config = dict(
    hidden_size=128,
    experts_per_token=1,
    d_expert=96,
    d_shared_expert=192,
    hidden_act='gelu',
    router_score='softmax',
    routed_scale=1.0,
    balance_loss=0.0159,
    shared_expert_gate=True,
    norm_eps=1e-06,
    tie_word_embeddings=True,
    learning_rate=0.00779,
    max_steps=3494,
    dataset='wikipedia_en',
)
Below are experts of layer 7 (counted from 0) of a mixture-of-experts language model. Rows are named up (a neuron's input weights, with its number), down (a neuron's output weights, with its number) and show model dimensions 0-127. Each number is 500 + 40 x the weight over its row's rms, rounded and kept within 0 to 999. Numbers have three digits each.
Before each expert's rows: a language model's description of what the expert responds to; "comes before" lists some tokens at least twice as common just after its tokens as in all text. This comes from a sample of Wikipedia text that the model never trained on. Tokens count by the router's weight.

# expert 20
Personal names and pronouns. He and she as sentence subjects, common first names (Robert, David), and word pieces that finish a person's first or last name.
comes before: "was ", "is ", "had ", "(", "B", "has "
up0:587559518534520507497502500486534487452494547468499446521507588489431489534519500506560513577516485530524520523522490513476574540490517501473509528589429445498537452479505501559531499543520502479513549494467572532455531522457508521479539440533547427487472381455442533439456508473509523496496522516536496448504544485551474500462424457490456497543512436464433376534499495447558534473508
down0:510553506511492499506440549529475521541532509534464467487474566551494507520543613558523541446505524522509435486482500462410552468449493483539462494511462500519479443491487535566565532546519421565401583453526499494473462478516503452505489473454418476500466509529441522482544490482537463471502447536450515472556583501518431524478543450509430463530538499526470545499453476478476548417505
up1:467440510506520548477514566521459515579530493544479499518543490463450452433525565499511552524535574515566532549541497592505478484528460559553529541535498549478517493515491508492435492466487546515492562426536489457552528520442577463521429479473487552481493469436458432517445497550506513553472472484496466589466525490492450536521460506485464518564469507494525518564523435527394549456486
down1:441434501488478422464524419557495490474430508460506506519563501462486488527416543505565461426422490579466492458463453481536488506553574478439477486466475569479509478516504517436525491511493405457466541510508500489453519518533445505503494530548539471458519516483570509535541503474479560458487492561440469461446572463490417478498522534551482494454482550538465492420491526464570485505506
up2:506459570519522524464512548460494489519452568529474489499484564379452475449565489576477542538532555531486529525582523437438535486529556460491477492533434530543482557462478495558546520514570495490488525479461520464571544480449524486580501508541450425443465575463515488477487507498514545474518555481534413538448519483541541576417503521512483502527486487493533462498522490512477485514441
down2:401510409504506506542490434536457525557490527532492536467390534487517442530462464472430485451488591512454502535471535446530501414570483419515518505550483501519497556552474498524522542483586482478524527472469466518498527512531442568524510473521475527552566515487519524527493511502452497449503488525463483451500462509537419493560433484477511549577521512570543543435489506528447481514498
up3:456362454569607473535549528510476494549471539451499555490515518523422440434517470537484461492520484514572495485494576522578447492504489504444519442457470591498505530503534545470545481479470535506517558565507484513503556458500534478514514468451609507555461471550515534425512491558516545486538495527508489567513487491563472540484515437490506490486466533549489500532513486513445480490493
down3:538457529411418454463550506411501501448501465444463522510489516538449461529520531475503535503516491495432494452522462544475554441589533517502499478542473460449496471487535451513478509557527532483534436480424430570522470519402533429522484535522534509474486524499524508505446513508487475548510537519471525430462543439445568524493484460542453558483601504518521435501496558526485520446531
up4:461509478444529531592576535480543478514510492505518470485527491491477473518520566468563465504537565510505544498562520514539473485524487502470462496519359523493407468482502485496510510522541495419510537475483483456489467477467502509497527542513575534517490458486449580492439472419534511518509500559506464451526553484505482513473554558523367474459533538506413393541478491498497539465515
down4:452513559485539488481486465556489512489517538505486562511486564552473546521400438518517557470488485480510456522513494523500502444503500484500513604527591514540490572477489529564572487498541506494444560479550532443537473501520548512509495538436578526492491497526523507480493555499443484449474500487500469486424512512493569514568587536554559569493525541435520592433474558541448502477532
up5:471512442472473521503543470481521507561589548473459513458525510537499491484494491570490476498508510552418474549463524428506425474423434500403438490539500399526495444485560490491472493468473427540349509492521504490471516468469489551424514473525556468543556522461515451516490501507519535481495467486492485491555495470471494520438490446594518462472494446480507519477478526466499441522471
down5:484563487473577516456514502416532523567537550466492477486507486478443526492540462525475580450464597508576484520451527527546455528522532511460495524482512533534501554444459472540576488512518516484524527463417491552471468461441443536511530439527431453478516545465515424463492612532485506470534458484506564528546486433442510530452504481475457510501449443534443505507455504482531466466451
up6:545449451475594491549540512413495461493523555478511480464582453516533487510543535486481468516481449543481517467577479543520472463393510496502458567456459440479572541519512494450514522497457500466518563453498459511464527486410508478459566510606525550501456511589512458466471492419475500452519457502498517457522531461466535526506458548523496526520535423445538470546501516494492488551490
down6:401492547514551496462464549480479443473451490524514542502537575507478581520558508490590548439511495464483504462519467497479519481495569497536470592501456496453527415531579485449472521508503566534445521476533478486560443464511451485391542472509580512473524521470513479481423514508468478504529509448515415468482522484446548470544428493511525529565515471446516458468460545503493526488494
up7:456545426531507563500493496481554480510485517524498528493489483503520526459463557492491525520520508569563515375465495490539523504522458460467483557572427460516459513470484510492478509591445397530503387513521521508520445533444533457533464544456493453470523443448519507549514478501557504515446525495487516430536481586483531479572459497540468524494515553572437444524473461526478509465458
down7:552552439535601565504475471480514394500486571443532560531508530497468530496393479450542528499474537509478400548532506533521514488537562468527513478466536502510498479526492515457554496464496524576492467583482508462466580503482513453498484531512422487514514532483441547529514497541565485504526501470497505483473522458570511463493557504424453500477463504440540487520421502471507489606505

# expert 4
Digits and compass-word starts. Number pieces in statistics, measurements and tables (4.5 knots, 15.34 km2, 13.0%), plus word-starts like sou(thern), Nor, Scot, New.
comes before: ".", ",", "% ", "th ", "-", "°"
up35:493450482500584509526498445518547456515498447432507503469469511476434494464468435509506415540487498553457521542462507525536550584444507545577527553482442460518462480443500518495535477484408495427518488531510519461428548511507528530532502479530530468466596485479479504473538497465571474542512476540570547494445429504573518500589514423497503491519492475544496516530562468543476532469566
down35:537499499559529537553444407538497495388544521483516466487515476497519525478462544465484522518563529515555498471490484508503505437549493567521467567437504596510555577487539471543544510485427470628515529528530487533524467544456504559510447463556486436501483449510521475495492518474483555554529528483486497562469424504517512516526483448539397500446433516519461476525475489498538474504490
up36:463589514492545478528495464437431563482545502474492444581502478563499459442484530439522523475508512560438452504428487489402576508474466473488483471595499591509486507550517486479485511486495511541578485511510529452455543474510554488497438540451533430453458550512494482483492505456408490504465550478436495425480468449491523500489476531485561517513433458513506491556504468525443503546475
down36:479549518503498528465519523519466471577473414541535508450440503518575533447454520486526499558481433475502484516440475464465473604483526500439537496493521525494525475506430500460510441449511455494488389588531474468506523439540528498527488513499457457586491527485613500453484466489565492522540480506483481459481535432560494517471473463534538450489457545538449502494470534448539447471436
up37:436463428488495530499429498461518529525531485480430489599508599537404531435509519503489505524620479493498482535512521476481501560450463551519492520491515542521458479409527521454494547455439512441494452511547518428502487555467511525574508513464485548492539529480478470435497446475547528482522463512496533534435489464555454528516574517467572472516490533492521547543487542520451536560498
down37:613462512504491481452494506529512554474466474489462511397431499456447493443433537455470432517488566515480492450458501535528458487540471538513522550482471491475568586531517476554538461513548513526511533530420470546519461499475593516493543509583473520452523458495496472509453516483454527477431527451500514587531497500492510421547488464569520531454562555546471535504451537503502506525457
up38:495487572503517494467515489428552521425532505509506494523509404488425610504501451474482434472508498599483479498507491530470488436501517486444541473537482542567539533463446582508484521482525492507432458528548479483460454484450518506594561515520528438533523490496488493500484518497592523578501565481540447537509514495489537480484468609491594456532509504519541562509554477512500480504508
down38:562498484484514552550512518560604549566421476463497567506486540513530521460498585438535533572456489468559564519508537438540565545403459453484473440452545473489428418591555502540477546502488455489514450495520489522500542476462518511541543565516526449502555493532450505514485462483504469432498542529506457465487484474508479534504495471538456472453518489508520511433459492510467488466473
up39:454484479524559433540554525523509510518442474543493506456505457475517508462439518527592530469514559496444513472419580515488488450456597502532604504562511507546589485515527569485472519576478487513480546512466533490517512447440489476572413479524538478557518515470508491507498471499469499497518497473498460388459529513510534518416459492488489479535489477434524556498523533542527462431478
down39:468543520479459510452473468518432496540537548534553574523530477466474460501546478469430522575506446502477553433515439529484502533518482434479507514524436551479521496438483511466445539468541566521467550485502521524500459468609548461488530398457463492539479511497444440481572499514463543526475491515486544495499502557487568543469508515497529459522482539527410406516546453511540513503411
up40:499515442480479515551526456527600498510519355481520570551540461509467492506467536476485493491482474505479511477503525482502513496494558497624517396541494540496541554491436532542525515425484590482505508510502538562508548518561510492497563549499460543539511492520559474503512511531473504546459486524547525496532499512523513462493479556414565477556502497586527488460503403496516536521448
down40:503434570470472482581487422494584521499552537487493503505488484483494468512533482564496572489582498477510529503489567547547468435500465453457506460433579480494483508437519520509473493513517562512565568434461461457424477534507527509427452504511505467465440549466539475492506491478581568489516449515467442513490441461463505521535552580524521457488542482506465535480478511588507463443460
up41:480551487498590579574371463499491523509537477430542497489535487537469490475488511483537474485502501495461510448559487491553453521528546538494499584479500570422503485533450529465497517493440475503514441478479522489486454442481496509527439448477496436520519474518507603502522524529478474484518483522502500559483510493488535536450532487505511526565492532531453447562514414512647458453472
down41:488502498450457537446521469492544505524499479500487599428451453548484476467465476546528464455538453599572473511519555513442473544526476412536470526529495466487535563535567516476503507483553462538474480546454519501514501518473482548503536499468489525402481488404519478421507502534504505556488493559512528401553554556461570487443480483532480548494546440526537519495494543440493528516556
up42:540461475531558523466515479568470529417447580569511510472500455534522469458467547566538490542431573499486529524432473466549533518427489491514543519550501516494503442500480537467436485569536503477494508451533572466520492466521484513480491487481509508489485519493497547481513474475524533449528444454519489528515475524547583598420550501495561505507513502453494516525546473496406367483446
down42:562487479559538488461485498423529495439455478570501504505539486461495513503564614494475487546573449548512544511547474471512562460479407488506512510515524438502457479530557485549546482492413534542469562450549539508519479507580481548553558531475550570517495471522555531546508513434533531421512482472555499525489532492455526453609526547519527532509505498549520529523509501525446476523495

# expert 15
Modifier word before noun. Word-final pieces of adjectives or nouns modifying a following noun, such as music producer, manufacturing facility, rhythm guitar, football.
comes before: "of ", "and ", "in ", "for ", "to ", "with "
up12:479433491399428435483472464507494477496534515543487498537422449479573485514476517497491533468527532519509473480415456477454465495574486514552440463467495517446473539499464485450552499482451565442433487513504477491542564519510522486578442514476507549554562489558476506522566524474456510480491517506494570552513541509435571462414485524461457517445596489501486502556519489583504498469502
down12:516453492486494486463497554486546498529492527545483468488485446551528501526519487535495524550546517468484531516476522484511552543388472477520426416521441483531384526477538493456461487484458558516498442534459489499453516476531475512510517508546574473474506478520500487502417534447471544541475419478521536470482545404562389496451455544438559470529569414459505552490525512504479488537495
up13:454515469473531471521550431546487456501521512536512535501591587469488510404499530495467481542474528418448524482479521559465514492480456535509535466465518534546396469474522415520431450515442490539488505535573502472427556492498400472473490452511494514461575489485528534520547496480408516466441468545561500475527531535449490462509544507519546474492550483536471463542501536537490544551524
down13:528500454527490511487559548528496500482473529433454549478583530558536514476509481514494490532395452530497504491540560457602513430565472522490519523518441493519557483575467504484557457520553438509462510518552474541491553449482582547558482491544509517499568547481528458474464576550459500477504524518608513529565489408546510555475535490519480496484494529515456496486533456502433476468474
up14:505478441436520589476505501499591491525559582494538526523481504533424427478539550565527492514566587528482459528513460476512524490422529440440473468480506491500520470509478531512468470542529565507533566440528479528545537454452506514499516463489509576457512462489595465425513520583441535508508458437494461511544562465525461529547529429504462488471515501467506498471543493537537482547475
down14:582508530490529466436454468482520513501531489485565519482517482486439446496494548525531505538461421472535482553498480553526473467478479614517490476564539475537438486445495524516541442501534518565569502458460494503403501513537547532531473500535486450522478464488447471516502507507546557548545546469511451520455426555501404474533560542526515594470583504465538517443526481499428474475499
up15:478442533546596490548501517512531538491488541525505501528478474592557503480548497413487498537543494507520543556512555464534521552538458520468546524508564520493518495457490524499544558478515542411517483465578454477493487465523529483476543538426455501523554475450502554568449505449477484511532575508447482533542476469510492539556440502460478443389469471524515511529456434428478474582491
down15:533544515467473461472434464459485439519471477510534538457509579465532501544480490530489539552478475491478453509500513531470522455508566483541483517472479496470409556486552520469474505461413518546483493483527518519520595521484417516471527574525575528404477508511565483561530569517510507522554521534458524516462501551485569419525413498521512507566439555575512433516528513496517557544522
up16:477489484505538484507507492493505437481575490458395547399516478506513506484563515512539510404495501471569480503549501510406484542523533504577534498510448555459526503539546488556524462495491514535507484497482578505542436466581448539601537533471521528508506520428444464485489461523505440538517568468472492529519477535453542477450493533506473546549420596495513457478496531491487483476552
down16:508587475496425494597462523492481487534521506510472512429526456461457556505492449506561466462516541463530547481547503474528425501493494466569490482507477478542432488471525495533468458464499516567548451518489529494518486507543454446499480495544447466516424438461525524493534543503499578468463508490501499488474509457567305471468478508498545500480505516477479564456524511507524503573557
up17:488436476543513478468489445523388525517502498520551451557549497460599467464527519542516422504496517501477570497490467558528548455502512366522492563504420461480571500488496487476553549511486505520476497445564458508482481469528493496477480520548512494515423534521442530504533493491471544488529542519466456561582585492550512554522479560496509440472492556483479504433477529531519565532516
down17:531524537501448501502508471545539524477486546457431509514520544537528412530472427464494511466494481396464477567514494514508490440417439455494519558591526512488502534458508489494472501412444499418510534431538473528506521499464453432464518515550471491408531521490486466555534465480499540543540420483481467503560533503426461452466553507461554511490510503514536584451454522463494532473465
up18:536438496468537409490443579443549492496543516529498531455503536477512523452491510476466590522500447469529539626569506469463545518544478479517514546522561476538569429538507487482464543448495557504518565478468471400485491445508549471492502439528488520496469545442472584537548459514479562530531447475479483512508474443509499467556489514471517483454553563446475504575499486507531499493496
down18:440467511475484465445481471466506516544510525483462422569502470497460534498552463514540471602500499468554492473525540536495453515442505482476524464517534435546531502449496471509484478521544526535500501495432481551516505559462520465461562480482529577511528527550560487468411531513556513513440503524533471412566438567578413454481565516488471490559521451521486448485426558435496502496547
up19:562458449516504512486465444517464406481476481475561520478491534530490447420496446460466495518477458537464479511474531469530494437507473557454565436512484512563494467461541562466505429381428543532455507527523476506473467451496533486481458483431517543461481535539511539535417520503511471441536539506490428538456503539563541608565457501535562508458518500546452487493494489509492482475477
down19:393506478507493469507448512501442539487461482551478512498537433476508497464425507484505501417516522535480408450480526563418527617515492560529473542466466492473425479542491457561511481499460570491495510448506485536549518492481498497475518493561462512528509524514514530474456454467541453466498423501435500562551527515549560573439468542557519531458561493555468553498442484516528534531465

# expert 28
Syllables in personal names. Syllables of non-English personal names, often in squad lists or citations: Al(and), An(a), Min(ay)ev, S(og)oba, Var(sh)a, Al(phaproteobacteria).
comes before: ", ", "a", "i ", "a ", "i", "o "
up16:436453435524508509471516435553465574508508482524502503502513531509531425498495470553467522449500551473496413480492462528486418479557517503555489499507518500478598555494430479462508557494472367511497447515477496427455480518524486513468516498512545469653476534595514478533457531496500464445512509544520495518515452490473475529513511513513473542534492540506543466407440542509509469480503
down16:550517552493502527456460548509537432532432500508535519531476505486513498452594533535513610441478509501474502497527536515484454519515534518465481541506475554521440503470416426517549578472488517504537500453476512409486514535510493533571640494503472503545531533451474536493420527461556474455495489500513571530475474441482407469485492477492510498520501533570554495490581528549489495474485
up17:430501505471535471435510498498444552510469572457563465515540432534541452513498559519540489501487515603537479552532482514513492496520490513498472517555390488519553487480477435471548541464432454429480508447566467476487438564479534443442499505454546552482489518479488573519449543566564495476497503508510466518495442509539481482501569552495486421548482561514519454485526515516500587491556
down17:534488434474502516479488469571481504490540538462493551452489516416483470539492512364437444507447508522552482484515545515508472493491487455422454494471517550474474531478444471573470550494531542421481462464482509516554478443542485482579545507541512505465486425435561510530549430501445487561486487492485502478580559509576442468538515460521482447565492521496455483454433520485477504515469
up18:557553467447557503517505501498541459463532570520520468473449536458393484410477463460490370558492486547464486537556461516489529514523529532463418459591445499499470437495475490506474489469504490498538524547499511498517436500499519528513543524498468524462511442489499517498484555381479439455513507460550479519445557495496481468504459491506488409571553496515439537495525479530458462465470
down18:519414567463480513461486480452493453498470477407465467480499528452516504447521483451506546525484537479461507506491560474527425542515508462494449437509520385492523430449406466465531537441470530534539484505400493567528497526456500461554553479542503436501523450526501531493491513536584558535536514516522531484465496511500485519497517513449466424488513472512421570461438503453508457553544
up19:484440475546533468477474480492538447466554503484491579532523496556417458485561434509485483511481468446467540570511580458536539530489499531475511460582570459575527425499530533515562463506459519502504531453488476562408502455537503502476478495483447493472604509556528494485503539479486467483535500502429541527487502507496545489591529472497515448439545489557467445510425553550512530471538
down19:464496524506467478456477517546537496520471462555487491478549448480522512531499535561575491551467503562499506494506509515485397443518521499512502499456518391481449551543476443529403556522455461519398464560579451498599517518469506503499487515503509558502508523505492479517431450539455545463508545524478559498488505531462479522506460497433466476484555509443533507562490558450479614521483
up20:447560424490454406541526548521447521535419501534464486535520553535516514549497492532466538475503465496551532447512547479529449525520517551552498476539414483464472585551495522461483541470460524465504524499537517462496440514508438498488527568508471524537491473547531449490569529483394526494456569509497539460525479478473512543568453548491552578570477500449511463483449519460493472414491
down20:551527507502519495448543566465503511469448528509468474529498485472457494405493460536429580459489471515542457473427510539540568478465508515514536544538491496493558506506509478568585485544512429462459472538481492543497426465491587540532540543543447440551540473410465507458562535506402543506537542512469491539539506497462485427502532421507527500544521491461520484534529497525440513471440
up21:551475513485551502543534492516484576474518485483582460489450528571489471449451468594454478494515504515485489464479461465454488476552540504424451451546504500507479513545488508580457510467500422454461472515428513544559504517580481446552498545507411540530500506514510487461486537450527509515431549541530543575510490476521527456504546548461556431488457567461482432567492481523473503550566
down21:525548467555531554503535455502538476556514441484561542551488439492521521490522477445475455555442481523560476440534455450519471497516548513440495454499459461521462508524476514521496526496470525497523533509420454508526451533499550445472531481486428454529514524472505395497561466425504490492538554514446459561515540503491343541466425441484546512504565510550490483501522521463467456546511
up22:505517453472513468534552535525533422550472435509449440475510451526426501384516470492476524526487456545475536486474482432517479520547472609548487506513455563545454504514506487472518517520521446554505557479566561519525441480459534527526434437486422441532491483571479510520478551499433527553518490460448461515483505530492525418434505463475400515536469471547480530500516507492517503482544
down22:624502470489503494554488498479544547519601448528576523546489525513594508513463534468579506428527462421521534518557470521535476505456506469557471484481466519448525489507497516545460519420538473536508506544533476483458448466554464468515495469529530441462503477543530509497514521523544534547508513528530502491577460519476413601551554467561506415480526541495447475477529499485510515548472
up23:477474433532550503429510535542518589501519476500492529525446524582575497429514423556432479420539488467536526472478460458528487499528451528483459485467557559471494523508556451480493533474507547497462498462528463528515455465526484529479435456565458520535481483542510517497445526555501406417475488477536508437480562432424497541510465515445502531480496437447487511541472442498453505524568
down23:492539538438439514544493487435516509445486474511453555577432489476559478586432496476473533579543460496452490466549443524517486490456534522501455548480452550546441539445472541501513446526562479497460560483530487486553528528443498538467564491477501434464409525509432466465504475532430559519422571517500477517521511521512411466581538487496525509528469449464483498510505479499466526531497

# expert 29
Place names and name endings. Country, state and city names (Italy, Texas, University), and final pieces that complete a place name such as Connectic-ut or Baltim-ore.
comes before: "| ", "(", "and ", "in ", "|", "to "
up7:508527464437531464538454581560554472519557469483513495473432524433487550552451534554498499483574454472464484548518525476568498453486499548497511532501521458460478562521467565473494419487519474503499482545517606536529477504472600545456502522554488444464524459493505480507470517518442510454452543560531489443506483465484524530465561477441471424537519487518480401524537487517491509530408
down7:469476362477510436558475480460508505479453544491527511443496531495568465402489451501486486514426513464443478545505446572446429537489508524477458436525486550547506535439487441474538546532482539492486489584464452514531478518488386469506548519535555515507497543519533499487516493483490521531448470546478581501490512479474454479455544500521474487460493493421519538489462454567490544459552
up8:508528437444514483516458477489494513582477523474522479495506456586458524484564580448503465512511456528440485467527534516529477537565500519474477558529505521498535519442543481518480480475537475542531512490517540456493549498470452504513551555465453571494572523435535472563518531493489624541422510564474576518563554550512459468495500496516445460546451502538609531504524548482484496575499
down8:489574520502509468586453506471544561442469520491539557568514449502461450517434529473489551485477450515448488490485513607506456497497491533514489527452415496447486499537586463529488431518458456476521488480527391578532518481468461480425432518552447470439492466426532513477494560517473510434554532472491536525515454500480537485463505559515533522481470567495504530509503502481501435552539
up9:394489459436511479482481538544499458474524547480534492495398488486440475528503571460498503509511529460438532465451536542567503475501509477559522464507485499528501532529526481485463462505484466550521521557535450563586537521527487463500494478432500496473528473456482457467465531500456535566389536526520509438539487463525485453541483518495489406412407523490424576542489503453537543492478
down9:547585527522528435508469552524441467484533545514490505502509536500457545491529484537538516513537480535513439557505513483538563481574544415462520493542492476465480469505460516539545555492497506481481524475423448488462451524407480523525539560502504555509514526473467500497507412438456492460473540523510501424464507530531377479524567520456518532434504502564584502478509582585501469512465
up10:400464481531532548518492553511506491482525503486494461413553397558498548529547513495570492496480501550481545501423558418528514528483513520536450511531528567500536473539565502516497432464460473480520560511557510511511505524465448510511547532462510445470466425505514500481535465550491545481522538523474498402582529544470514453404491523501451464535519515536548455520463533498433488525580
down10:520486491520502558523463449505446597534524560522468559482476515485527520501500536549519557530565486405567471458551427504468433541496458473492562432500456513496478577439499526527518442549542521488491482493451526535537496416470550521522435476441540520486501529500537450482529523494506521484505595524493480579472475499499430536534558511485535433497492558473396522483423489535503518517513
up11:489503476553489500486538514562485475514453530491496471538438486464501527458489478427435516468557534454531509584509501485575407490505461498508526518476452585531534571474534497461547550473511509452471466500556517465488411475570426531463494543482470552542460505508457538500525516470511502494510446537382486605468536550530506516446551489560556546492492411471521506489466500501511511434459
down11:485523468389478517429554516517552512571495561461518501495521450520495524464562516567507524444502505458516553497533455555503540485500413464414534497531475522477474494539493495511502579437500460542537471489514449489440515537493525513538455524549578455499526498588431529508473513477539523462489510515548517531495536435462545474521518450448488503532492433525421511494371452561475470485497
up12:447442504522472464561492465507470459510540502476474433529410493501535525573441541458461480472504503493534479485529460498484506509511479525490558491504522488604535477441468503409496406510508463483432500554482475474504466572508490462568516545512480461565446590533505555532484502454527516495465550513516533493476530506498590480505523374443513532568490519491430540476446504539526565469471
down12:576510445478526556445570501451483502560508507475520489532472476598530551485547488610464504472507484491511526503534549545475567546469522550501452513461515481526447520447507520488496487545499564510521510597525482580563457495487442475474546511466505494585512587502481522499482515478512451547515439437493481479516496558530504493509408527541488545476516505553562454523510466568545452428446
up13:480419567536440533524476484497482435497468555532443535472461501543490469535472507491485426417477435513445493499513463539507526422513475499446481520473475536526515448492477480489496448467552439453465496443527436525497514542473467463506506464511489570512512401532563549509546470517506513577492459583532430455478509516498546423576522479490581500453566456504564457528532551482495459512472
down13:516520483533528516477503411475495502493570552445413514467553487450515485538567477493489522504482461483474486515502516547529536457481526499527472505502516459478552451571558519497559536494538588521465465468498584578538470411572534435568495522504553450489561508506541436500516484556523412513522453537484488516483482465468410540434512449471510586519499507434457492505490479513454451461467
up14:483510416486588493460557476543525469478514579499474462532408443512549485551490490502496449534507440524484488490485556562486420549413555479491503437494489503483490493511485516571503422536494529471482460494528510476474481541514569429577590533500503480435501477582442495439554491516468505492479480522461407490500526438501479571502529503565464499562551509458517445542493471504475500502509
down14:469497557455509438476448535538505462429464545535467527558429479533469532536538568528529481494518422567491480517562509527528562544464483505519523463523476515532431458553538410469407418521479389415536517543481528548490535462521567466507488477510488496512511470595477489531511491553522497528487505410510521492489527481478491531439469461525494470489487538540435484493501469407489506509493

# expert 25
Plural noun endings. Final pieces completing plural nouns, usually before "of", "and" or "were": bran(ches), stor(ies), inhabit(ants), manag(ers), years, people.
comes before: "of ", "and ", "in ", "were ", "are ", "("
up7:462495483418498471508482455549523494531501463513499471459507534480481604558548484455520473595525440470529441509515555529473455430509510500457431489597503525469530569533510479525513490478488423490473374546561532504544462538515568518454564542528452546505452444520505452515511540508425535458516517431512492493560468501517460519551441466532501500500524494575474447481503493500518490511445
down7:497592452519477517489452469461430504502578470451448472459498473497524469514527429420536518508485503594494486547471480557435522559451519461503469459466549519577498515489460492535556540416502510550417591538450464541515557503529502546460562545474518465498511534487517585548508440515540458556488540463442457519452506443484503485496488445521483453484442527515510552490479527528557495508516
up8:496522459495486513468471444531501516496441554463534449517445498543400504485531480470447455541480480460505430562542456452503509480593414449536551543506458429469534531488523511569496468470530511383479457498567492448503498456480424506511421581521431511502462475476535496467498471501490519562461458484457499535537534467486533473490522503588494505533458497483505531472550499506436413506500
down8:583516548478510526568516522496474607524514472499541474526519516496452517523520478489457456521469408507480497512515524516471496479510511514544422474459502470480495508493417488535549528624495427471551495526513441483458536505445577507478443565480392461494425529499518434527505509490462411494467447506499531577513543523493568499557516513470540515574505425482490499462507470508487546543475
up9:459533466487569488545493451514500540474528417456633434501522449502473525521500525503451509537532465471460445495462506457467472542513475488557531460514495481519491567494563585504485523476468518522503470431520524517478530499483556517500555522477518508478525555478449477508445531458442553544470493521542486475505422516531496471543401519487523460466493520427548611483477524461515541400426
down9:474529552471558494539513544499497498490538489422483480522553524476531492541454376512511485530588548496473542504470462519484487491550513442520481537483533484541527491519520518507533436467583472495449556461539545534434496510514499512444584479474538565488496476471447481537536496475494506418563509481528462495458543463531519449490439405576494458513475568511562442567524568552488511528563
up10:437502409508471419576531488512435533507481555569496486498467441541468512533437521540534563528487462485452487463493559474525505480434481579586428463546567539526480518554529447490514487450539511512514478501509471463505463494393450454510512502568491518459477486498466523479508475491527521537513537480442493515567477547493596448516506508532466476527423533447525423466444488439476492494508
down10:543499539499574479491505549537457573459483486533510552477484596434461452419513500484465526501478513541428474503490470461456518433518523494511509469451438465567605567496441541588503449461500571520471474495505508531517513521539534541552425440544533520444514539505540491532462505535519528528482518540500494499495518504433425566559544480507447542466515492503429472534532579527531501460505
up11:566483491589461513499485557564440501531566526448484441504465470485532519456392437502499507529505572513499532500525559480555495536561503523465538518553497545544540488611507486572478553504495480462461535479491540553531461504486476487498509452487434516507457449547537475516484495470496524526469483505394527521518462528545508499506527404461552385517461481547440478484501499510564504493547
down11:489479502456535510406495462517551458567535522519527451499478501466472478484467574533522411484555491469486522472491461540506511459500451529490502430480456519499441490556466474524477560451446512521472486412442506549503485551482479469526458465446501462444490505461478510544550509531529507446479453604471558501548538608453531453509531500477501474422503563565464402481526527493498438516554
up12:414498513516476485551497551482418529516531488452469488511455417467476430491441435483471501492507505484531524456490503433469532477531446531525502474504524466522598493553450492448513540566521471503370516484485440409447502505533463454469468494472476501497404522481505557471531541456493487453555519515505494490468574484537535383469497495493469527577508468504467558560491506480539510469497
down12:504526430442441527467554482442493448451467560507513577507429504526514529557539461500453545485503434508519514558538452522473449527497514446521457528484520588533428507384534506541539549558460538527486505500532536504505535527421491586524510495585542499472553520545425530525406454475506570527518468466499474484518471449522406501470489466471493464483499480523537501466525495516460485493493
up13:411439496526562536526490413585608433494479483575524530493503547506459467560513480451458521489530434557513470505545500526481445498449475504459476507477478464509475493523533524483493534482519541520563455418483452485466566448509560555474493532467497508433473456474576530458407455452436465473507432584534482458488551502510535504519515562525506537459520510510479522502528538524468474493475
down13:550458529482478553429519523458483507543531441474438512462612498477565520446521466464513498450539487449484484516514446494531586535529439519506572505514474521578532474535469515473593492461532501458435521498498520495500477469508499511506524505429514511531514469509398497561505508547528551543487501579397531490554455485403484549453528429506493525518559500484492480495467472540513510455427
up14:495553499507521527519516433415500520426562510457484469552483466488500494535549465515496507502488516510478476484468512517515456522388483476395502444525483482499541476519559466514538490479573548440439497500562512547505491554418497454528502509490511474517499490478516487479581506532480573518449402562432467518511523469564519549492527457527481497525522486466508447482565496528459475565358
down14:491553481446452481469416496520538452463496512507463562501455472525478461558486474493518515508518462617562503492451563475525497464593528462462501490475517543576455524457597458503506455488496536544468490508404520504465499534420516487515435517479480519569510571522485546509500530485520539515548491491461428473505509482505479505475387510544577526474475505523464554526466460464528432431478